Experts of a small language model.
Size: 12 layers, vocabulary 8192.
Experts: 80 experts in each of 12 layers, 112 GeGLU neurons an expert, 4 picks a token, a sigmoid router.
Training: a variant of Adam for the experts, 7306 steps.
Below are experts of layer 8 (counted from 0) of a mixture-of-experts language model. Rows are named router (the router's row for the expert), down (a neuron's output weights, with its number) and show model dimensions 256-383. Each number is 128 + 32 x the weight over its row's rms, rounded and kept within 0 to 255.
After each expert's rows: a language model's description of what the expert responds to. This comes from a sample of Wikipedia text that the model never trained on.

# expert 60
router [ 77 147 132 138 141 107 119 146 113 152 139 123  72 188 107 101 154 141 108  95 108  90  85 104 122  92 119  45 101 206 175  99 111 157 101  88  95 145 177 148 162 125 143 145 132  65 182 133 118 206 152 166 134 103 143 105 114 186 101 136  82  90 109 123 112 141 146  95 139 123 149 109 126 155 188 109  88 113 130 146 167 193  91 126 109  80 173 111 110  90 137 200 179 106  83 134 142 164 100 121  87 181 137 117 173 163  58 136 185  96 200 177 156 103  91  62 164  88 163 163  94 134 128 132 116 119 116 152]
down0 [130 171 133 134 101 161 156 140 159 171  84  86 110 106 144 141 153 162  97 134  85  79 101 139 109 165 167 134 168 132 147 105 139  53 172 156 139 166 108  65 156 133 122 117 171 175 139 114 122 168 146 168  66 126 177 175 101  52 108 159 154 130 149 140  77 105 117  96 149 128 116 114 120 122 116 111  80 117 160 154 129 166 111 167 153  90 148 142 118 144 154 139 175 150 152 131 132 134 151 179 136 127 141 145 124 141  87 107 212 208 129 178 135 139  93  98 150 189  72 186 192 149 116  68 135 137 178 159]
It responds to: Possessive determiners. Possessives and the article before a noun, mostly their, its, his, her, the, e.g. their eighth studio album, plus heading equals signs.

# expert 15
router [130 105 144 166 122 129 119 111 158 188  88 105  55 145 137 132  93 132 169 153 163 119  98  75 133 174  61 168 107 141  95 170  69 153 119  75 129  87 127 136 160 144 111 146 120 116 152 131 147  75 123 144 127 108 120 136 111 113 113 129  96 116  93 112 129 114 137 128 105 107 142 147 115 129 148  91 126 103 110  80 156 173 165  94 127 119 113 118  38 125 149 145 140 128 111 150 115 114  87 111 122 177 127 125 159 155 121 117 182  94 121 116 109 121  67  49  85  98  91 113  89 177 167 175  80 149 136  98]
down0 [118 107 117 110 132 183  75 140  98 158 128 111 195  73 157 129  66 132 138 133 116  82 151 138 143 162 178 157  52  76 182  92 139  73 126 100 159 146 150 123 124 116 119 113 104  54 100  88  68 108 186 122 144 133 139 131 124  59 118  90 141  96 163  78 108  82 111 133 160 147 157 113  58 197  88  83 145 126 127 135 146 129 149 148 191 133  94 119 120 165 155 168  72  83 119 130 127  91 130  78 179 139 124 139  77 127 128 104 146 136 112 137 132 120 116 116 199  96 141 132 105 147 130 141  98 139 152  72]
It responds to: Location prepositions. Prepositions before places or people, especially "at", "near" and "to" after verbs like lodged, convened, moved, sold, also names such as John.

# expert 53
router [ 85 119 110 174  88  99 125 164 145  99  54 109  67 225 114 146 122 149  94 134 180 114  73  90 100 115  97 117  83 133 151 160 113 135 126  91 138  96 152 143 147 186 187 140 102 109 101 123 119 138 139  97 105 118 147 170 100 107 159 155  94 124  72 141 162 103  94 121 101 144 190  71 114 123 141 124 115 137 107 117 205 191 113  73 126 131 126  96  97 131 140 169 148  77 103 139 112 173  84 129  65  97 119 109 136 131  85 100 196 144 126 109 126  83  78  98 129 188 121 109  70 138 146 137 120 164 126 154]
down0 [152 176  76 183  33  64 170 129 113  85 193 151 122  99  93 169  80 140 159  42 176 159 130 131 101 115  82 117 183 149 126  75 128 104 100 110 112 131 143 168 150 161 167  97 129 127 136 131 187 150 146 140 114  94 180 127 101 115  78 135 129 101 136 110 136  84 121 107 121  98 166 141 155 116 202 142 104 101 145 137 117 181 100 114 131 138  96 111 131 203 146 114 196  96 106 164 168 112 127  79 126  81 111 141 119  90 166  67 214 138 114 153  89 116 144 124 131 118 131 127 152 188 189 142 150  94 153 114]
It responds to: Function words in descriptions. Prepositions, conjunctions and verbs like with, using, includes, provides, and, of in technical or descriptive prose about uses and components.

# expert 12
router [113 137 114 175 121 109 145  94 119 162 142 130  98 152  70 109 139 143 158 127 185 124  82 124 149 135 121 102 110 144 129 159  77 140 107  60 151  70 146 152 168 117 114 172 113  94 150 152 158  99 150 156 112 134 134 119 156 161  97 137  65 104 115 124 111  69  94  97 106 144 152 126 143 109 130 148 167 138 120  99 122 137 115 113 140 129  91  63 126 147 102 139 132  80 116  89 157 129 105  69 106 154 114 157 125 141 126 123 215 121 128 131  96  91 112  63 180 113  94 151 158 116 147  87  84  92  88 119]
down0 [114  82 145 150 128 161  93  93 196 110 123 161  98 137 167  91 154 157 108 167 139  86 115 162 158  75 151 131 119 119  99 132 123 110  72 114 132 184  90 106  80 152 123 156 108 117 103  63 179 103 105  90 114  90 143 117  78 126  89 171 218 142 157 103 108 178 148 162 108 109 137 110  80  98 120 107 134 174 134 165 132  90 135 162 126 126 117 109 101  89 117  60 119 173 129 132 184  85 141  89  96 125 119 141 149 111 146 161 124 107 113 103 125 112  97 113 163 131 158 179 111 125 142 142 146 140 119 158]
It responds to: Birthplace and education biography. Commas after birthplace states and tokens in early-life sections, such as Born in Georgetown, Kentucky, graduated, attended, United, University.

# expert 3
router [136  89 168 153 135 135 103 111 132 168 112 138  89 160 113  82 144 109 148 161 114 124  89 107 110  91 111  86 130 166 134 165  91  74  87 136 111 135 126 157 140 180 195 153 119  95 144 102 118 148 108 191 124 129 148  69 116 148 137 192 113 162 137 209 119 160 130 159 141 117 158 183  91 144 133 117 110  86 152 110 135 165  99  59 143 131 184 125 104 148 212 181 153 134 125 155  88 129  93  90 125 162 110 135 131 118  32 123 200 109  96 136 140 131  63  52 181 100 114 131 129 104  90 118  84  75 153  99]
down0 [108 145 114 129 129 148 152  89 151 114  87  90 105 116 148 109 114 149  75 113 138  88 136 135 129  99 104 119 103  86  93 108 121 105 159 133 102  87 127 128  76 176 135 130 190 143 155 111  91  79 174 149 166 129 120  87 120 147 152 118  93 110 117 134 139  64 121 176  96 139 130 135 143 156  96 165 154 135 112  93 130 105 118 107 138 132 132  69  84 145 126 100 109 139 124 141 143  57  50  95 105 106 161  90 255 106 127 102 137 114 104  90 114 100 160 135 100 117 146  99 125 149  35 113 124 117  65 186]
It responds to: Markup and web-address punctuation. Punctuation and structural tokens in wiki markup, infoboxes, tables and URLs, such as the dots and hyphens in "www.chemistry-official.net", quotes, brackets, pipes and blank lines.

# expert 28
router [ 89 148 146 186 114 130  71 112 120 167  79 127  82 128 106 101 157  86 145 151 102  83  92 112 137  85  96  98  99 135 143 189  99 121 105  93 120 132 105 131  99 134 128 166 193  46 154 174 137 127  94 123 110 155 137 122 126 148 143 211  77 126 144 141 122 129 155 127 124 125 130  59  79  70 121  60 118 128 122  93 169 126 112  39  96  92 106  77  67 104 125 179 179 140 150 137 100 116  47 133 115 144 122 173 144  99  89 127 130 129 173 133 121 112  76  74 151 132 111 142  88 218 144 126 125 156 154 145]
down0 [109 201  97 167 144 130 108 167 154 139 130  84 116  82 175  95  73 113 125 109 118  97 126 103  77 131  99  65 147 111 132 200 128 135 182 139 154 113  99 142 144 169 140 163  94  66 147 121 145 196 128 132 108  99 129 159 147 112  87 126 109  70 108 114 147 176 121 128 158 137 170 125 152 132  95 139 121 130 187 140 129 183 108 140 192 172 155 134 127  94  83 177  96 144 141 128 101 118 201 124 179 176 106  63 123 162 124 147 142 107 108 127 142 118 180 101 146  82 143 157 153 115 146 176  98 139 114 120]
It responds to: Sports results tables. Pipe separators, scores and names in sports game logs and results tables, e.g. 9–2 |, @ Phillies, racing teams.

# expert 34
router [120 143 152 164 121  94 149  96 148 152  89  83 105 150 124  91  95 128 117 128 177 131  70  73 149 137 141 110 146 112 124 115 102 155 171 147 111 110 122  89 154 154 162 137 117  38 139 144 141 116 138 118 139 116  77 171 160 117 169 166 102  90 166 157 106  98 122 135 117 162 154 111  95 134 168 134  93  67 121  75  97 135 164  33 107 175 153 164 120 152 120 170 116 111 110 131 103 151  70 142  85 140 145 123 142 143  82 143 203 103 165 115 144  93  79 106 177  82 180 108 120 170 178 123 163 105 145  98]
down0 [114 137  77 103 125 146 166 146 128 130  90  47 147 120 111 169 144 187 146 184 144 117 103  72 148 212 103  79 120  75 124 161 175 154 142 103 126 131 155 160 129 145 163 179 138 149  69 137 151 107 106  65 154 120 130 140 122 184 138  65 186 149 159 173  95 128 134 131 179 128 123  94  71 192 101  89 105 158 162  54 106  90 187 119 122 105  93 168 149 123 111 183 121 154 129 103  94 135  90 166 142 172 129 142 136 128  92 137 159 141 116 146 135 164  78 119  95  92 146  93 113 103  84 145 112 123  76 141]
It responds to: Copula and predicate words. Words right after is/was/are/be in descriptive statements, such as a, the, able, responsible, considered, used, part.

# expert 1
router [ 78 126 142 180  99  72  97 128 107 157  11 108  87 147  78 110 138 166 144 126 148 133 120 139 106  76 149 104  74 106 172 133  96 109 123  94 130 105 111 127 137 190 143 148 160 112 134 123 131 103 120 133  99 136 121 104 146 158 158 116 113  77 142 154 109 144 126 143 131 160  97 130 108 105 143 147 142 121 144  80 153 167  61  69 108 126 107 125  93 172 114 107 164 111 114 169 169 142 122 120  21 169 119 114 173 131 118 172 173 181 130 160 102 109 102 122 196 170 157 111 125  93 129 122 106  77 139 135]
down0 [182 172 160 142 117 117  89 104 100 126 132 121 148 141 189 101 157 111 138  84 101 131 153 151 148  61 151  73  99 136 131  64 140 144 125 103 113 144 147 106  93 129 104 125 104 116  65 131 144 134 171 161  86 155  65 108 120  63  85 160 124 107 129 115  48 131 125 110 161 116  83 167  90 123 106  85 127  93 134 111 149 146 120 143  95 103 159 156 137 126 144 156 176 159 115 107 152 105  99 151 118 131 122 126 130 130 127 149 153 132 109 122 110 150 169  35 169 152 132 150 193 151 102 183  94  58 118 144]
It responds to: Quantifiers and determiners. Quantifiers and articles opening a noun phrase, such as some, many, a, among, another, especially before descriptive nouns in works lists.

# expert 56
router [107 132 147 170 133 124 158 144 106 177 124  80  98 100 123 149 151 162 138 137 141 120 102  73 110 166 115  87 132 146 116 154  75 112  86  76 141  82 141 166 100 143 142 220 111  90 103  94 106 134 137 122 123 103 115 132  99 211 135 130 113 137 121 183 115  93 136 116 135 140 134 142 109 107 115 111 135 105 122 127 151 163 154  64 115  84 167 120 102 150 137 115 164  73  84 118 159 159  53 119  79 207  93 143 134 155  93 134 162 132  83 153  84 119  59 139 140 133 115 134 147 160 141 122 109  72 165 120]
down0 [151  92  78 165 153 188 116 118 118 129 155 101 171 113  92 104 175 134 173 121 130 154 132 193 177 116 132 132 115  84 139 120 161 117 111 166 118 167  77 140 161 177 142 150  91 195 104 130 109  78 131 145  88 133  88 135 148  90 165  97 121 131 123 174 153 128 100 123 137 132 151 160 158  74 152 110  82 138  74 156 140 133 111 165 141 169 115 155  89 108 184 187 158 156 134 149 120 148 113 158 160 131 153 143  92 167  50 132 154  97 176 198 131 154  89 161 108 169 140 144 116  99 118 165 165 203 142 146]
It responds to: Commas after names. Commas, pipes, and, by, & that follow names or items in lists, credits and citations, e.g. Nagaraju, Whittemore, Dred.

# expert 19
router [149  84 121 148  96  35 118  87 116 154  93 127  31 111 117  82 106 159 194 138 149 126  76 116 141 153 114 105 106 132  69 136 117 140  63 156 114  99 132 130 104 173 130 164 150  70 214 121 142 146 120 141 143 146 144 141 149 129 127 143 102 129 130 149 159  89  80 155 129 118 161 167 111 119 132 120 108  89  82 147 172 100 133  81 161 101 131 134  89 123 184 154 162 166 148 184 164 159 102 134  82 116 130 153 178 180  80 123 145 118 162 130 122 131  85 153 187 112 131 135 105 129  88 156  81 148 164 140]
down0 [ 95 146 110 127 129 107  70  90 124 159 131 148  96 177 109 143 143 123 158 146 151 127 111 169  88  75 184 160 128 137 114 116  73  93 150 213 139 114  83 191 145  83 177 116 130 137 129 130  98 130  67 146 125 174 181 100 151 145 144 127  75  82 152 189 133 108 165 191 164  98  67 108 116 103 135 131 127 125 106  95 134  65 100 151 144  85 145 122  91 149 140  84  79  71 167  90 166 194  97 163 161  76  49 153 160 102 152 159 143 143 158 146  68 105 119 135 121 121  55 163 143 101 111  90 149 141 147  81]
It responds to: Coordinating conjunctions. List and clause connectors, mainly and, commas, or, &, nor, including, joining names, places or adjectives in a series.

# expert 51
router [ 90 118 156 113 130 110 107 122 144 143 128 137  79 158  62 100 139 128 141 157 152  76 102 110 123 141 126  42 129 156 126 138  74 151  76 135  82 116 147 147 173 191 151 161 156 114 127 132 117 136  94 159 126 113 143 136 182 177 109 127 106 111  68 125 157 118 213 130 122 134 156  82 107 103 126 154  76 113 146  88 163 156 115 136  79 118 156  39  43 103 129 121 105 132 141 120 124 141  91 147 133 126 194 132 178 134 108 132 110 129 136 164 109 140  83 138 175 122  96 164 100 146 135 181 122 113 149 158]
down0 [112 170 100 146 124 137 116  73 143 105  92  90 137 114 165 104  86 121 137 170 121 138 103 135 113 132 104 110 137 125 178 126 160 132  79 144  83 161  92 119 143 168 108 155 100 123 115 205 113 191 100  86 152 175 184  83  94 109 173 177  82 109 162 120  55 121 121 132 163  83 181 125  88 132 130  97 127  94 109 106 123 195 176 142 104 115 114 176 140  69 134 152 107 138  83 102 115 126 147 121 135 137  74 131 168 185  99 154  83 189 147  65  87 145 120 102 101  75 158  87  25 142  92 151 107 166 127 129]
It responds to: Conflict and violence narratives. Function words and verbs in accounts of battles, attacks, crimes and crises, such as "ambushed by", "clash with", against, killing, suffered.

# expert 14
router [105 136 157 166  87 133 104  89 171 170 132 168 104 178  79 141 122 103 161 142 116  84  85  73 129 128 145 126 188 156 110 140 134 165 114 133  97 123 146 125 124 187 236 124 138  77 195 138 151  92 112 103 131  84  90 126 143 157 132 161  67  93 100 189 130 144 152  98 167 153  92 100  89  50 143 169  99 120 122 151 129 139 143   2 153 126 125  88  82 115 148 149 132 113 114 139 110 127  94 115 119 126 150 106 152 138 109 137 202 137 132 128  84 145  63 124 227 123  73 159 122 119 140 149 121 128 132 135]
down0 [106 155  99 123 150 177 114 107  74 101 125 124 153 156 146 186 119  72 127 146 166 157 149  81 216 163 136  89 118 166 130 163  79 101 116 100  73 171 168 126 136  97  85 166 152 136  97 157 125 109 166 156 162 172 103 148 114 163 111 154 110 137 139  98  80 146 125 177 200 155  97 116  83 167 154  94 161 179 102 168 120 120 141  60  92 100 159 113 120 133 110 131 153 166 150 150 147 151  98 154 123 170 203 142 148  96 111 181  76 151 163 113  43 149 107 161 109  91 140 167  95 101 144 166 105 134 125 152]
It responds to: Military and standings numbers. Numbers in league-table cells and army counts, plus military nouns like troops, forces, Battalion, Brigade, and section-heading markers.